{"hidden_size": 512, "n_experts": 24, "d_shared_expert": 0, "hidden_act": "swiglu", "router_score": "softmax", "lr_router": 0.0014, "vocab_size": 22156, "optimizer": "cautious_adamw", "batch_tokens": 65536, "max_seq_len": 1024}
Below are experts of layer 5 (counted from 0) of a mixture-of-experts language model. Rows are named router (the router's row for the expert) and show model dimensions 320-383. Each number is 200 + 40 x the weight over its row's rms, rounded and kept within 0 to 999.
After each expert's rows: "comes before" lists some tokens at least twice as common just after its tokens as in all text; "mostly gets" lists some tokens that are sent to it at least half of the time. This comes from a sample of Wikipedia text that the model never trained on. Tokens count by the router's weight.

# expert 21
router,229,171,178,224,223,204,212,225,183,181,218,213,281,116,222,178,193,218,249,188,332,179,270,152,170,198,242,205,135,153,190,183,199,201,196,123,173,210,151,188,149,262,192,197,168,277,190,235,168,166,99,197,180,250,229,160,180,264,274,195,237,132,195,186
comes before: "1", "2", "9", "0", "8", "7"
mostly gets: " ", "9", " Phylum", " social", " (−"

# expert 11
router,198,201,187,210,191,181,142,200,208,237,178,164,194,236,212,233,176,229,172,228,143,199,178,217,265,261,192,197,192,122,160,219,196,243,215,249,204,155,247,307,126,228,147,216,232,258,176,181,233,211,220,256,214,232,186,151,241,207,169,218,169,186,216,174
comes before: ":", "|", "-", "\n", "=", "=="
mostly gets: "″", "′", " •", "|---|---|---|---|", " Coordinates", " Succeeded"

# expert 12
router,131,215,178,184,150,175,95,263,192,134,201,239,239,151,138,197,215,197,171,188,201,180,119,199,218,190,242,187,150,149,215,235,188,206,246,216,174,184,315,201,189,181,269,235,254,287,121,284,214,182,190,203,182,186,189,206,194,112,166,217,229,182,203,191
comes before: "\n", "-", " The", "|", " He", ")"
mostly gets: ").", " ==", "\".", ".\"", ")", " ==="

# expert 7
router,106,189,233,283,210,251,199,200,167,131,180,224,181,178,194,164,231,237,132,183,238,144,162,247,192,240,128,149,197,260,193,229,174,133,193,217,192,163,215,178,234,225,249,347,264,246,197,203,251,180,150,168,160,220,224,160,181,216,250,206,189,197,148,194
comes before: " |", "0", "6", "5", ",", "."
mostly gets: " century", " years", " year", "″", " lb", " days"

# expert 19
router,194,211,122,193,205,217,210,159,245,171,142,208,152,190,163,153,259,115,160,180,197,156,178,189,260,214,223,203,220,299,211,166,155,195,156,161,203,164,200,167,203,213,233,255,272,209,192,201,198,184,222,173,187,185,155,238,208,161,210,208,223,127,183,203
comes before: "0", " |", "1", "2", "5", "3"
mostly gets: " one", " million", " x", " five", " seven", " six"

# expert 13
router,185,192,201,270,206,170,230,203,196,163,285,94,221,258,274,206,221,193,242,215,188,208,160,169,266,213,175,218,166,219,253,213,240,169,177,123,148,217,182,210,217,160,229,223,175,134,220,197,197,188,207,223,241,187,184,220,180,159,196,169,212,270,208,249
comes before: " of", " |", ".", ",", " in", " and"
mostly gets: " time", " season", " League", " years", " team", " States"

# expert 4
router,152,327,213,160,226,125,234,206,237,245,170,245,185,216,164,199,204,169,211,235,216,213,241,167,218,179,150,195,185,152,156,208,200,190,257,159,199,238,134,194,182,202,227,154,197,205,161,154,246,214,198,216,170,201,254,193,235,220,177,239,228,190,229,184
comes before: " the", " a", " to", " in", " by", " as"
mostly gets: " is", " were", " was", " had", " have", " has"

# expert 20
router,182,137,154,136,222,285,236,199,157,288,179,241,167,207,173,193,156,177,234,221,221,166,254,144,275,217,216,138,220,252,186,210,201,243,178,181,213,222,177,234,213,194,184,189,210,168,221,203,167,213,172,189,152,220,201,224,200,236,127,190,182,173,202,210
comes before: " the", "==", " a", "The", "In", "==="
mostly gets: " when", " including", " between", " with", " like", " include"

# expert 10
router,228,180,200,189,145,198,173,213,163,226,259,220,167,147,212,176,213,161,181,159,157,179,224,245,215,181,117,203,258,192,270,200,176,216,211,193,196,175,253,198,253,159,157,169,199,151,223,206,157,165,245,204,186,186,179,152,207,209,259,224,202,262,271,215
comes before: " ", "|", "\n", " —", " −", " +"
mostly gets: "ib", "%;", "ob", " Succeeded", "|---|---|---|---|---|", " Binomial"

# expert 18
router,252,235,142,220,162,256,214,205,262,181,229,253,164,233,202,198,199,135,156,204,279,213,265,223,199,256,235,239,196,176,217,276,181,177,123,243,187,118,209,156,232,192,192,212,199,192,127,164,134,193,164,193,158,214,220,203,169,199,230,163,180,263,158,161
comes before: "0", "9", "8", " |", "1", "2"
mostly gets: "aged", "1", " January", "In", "2", "9"

# expert 14
router,150,180,191,183,168,325,177,273,188,222,104,115,181,143,178,151,248,153,197,219,206,228,256,200,200,224,214,152,147,204,177,191,223,248,185,238,202,234,183,221,193,254,138,235,182,203,259,122,234,295,200,121,207,260,243,190,236,246,180,145,196,191,114,162
comes before: " the", " a", " his", " their", " its", " her"
mostly gets: " for", " from", " after", " into", " over", " in"

# expert 2
router,129,231,246,230,136,183,89,227,119,193,254,174,203,203,209,208,161,202,193,183,188,211,180,203,233,214,177,201,196,165,213,236,137,200,251,228,228,206,181,169,280,192,197,150,259,208,233,298,230,242,247,205,233,201,214,161,249,174,166,244,188,141,254,200
comes before: " ", "\n", " \"", " —", " The", " USA"
mostly gets: "|", " ===", "|---|---|---|---|", "|---|---|---|---|---|---|", "|---|---|---|---|---|", "%;"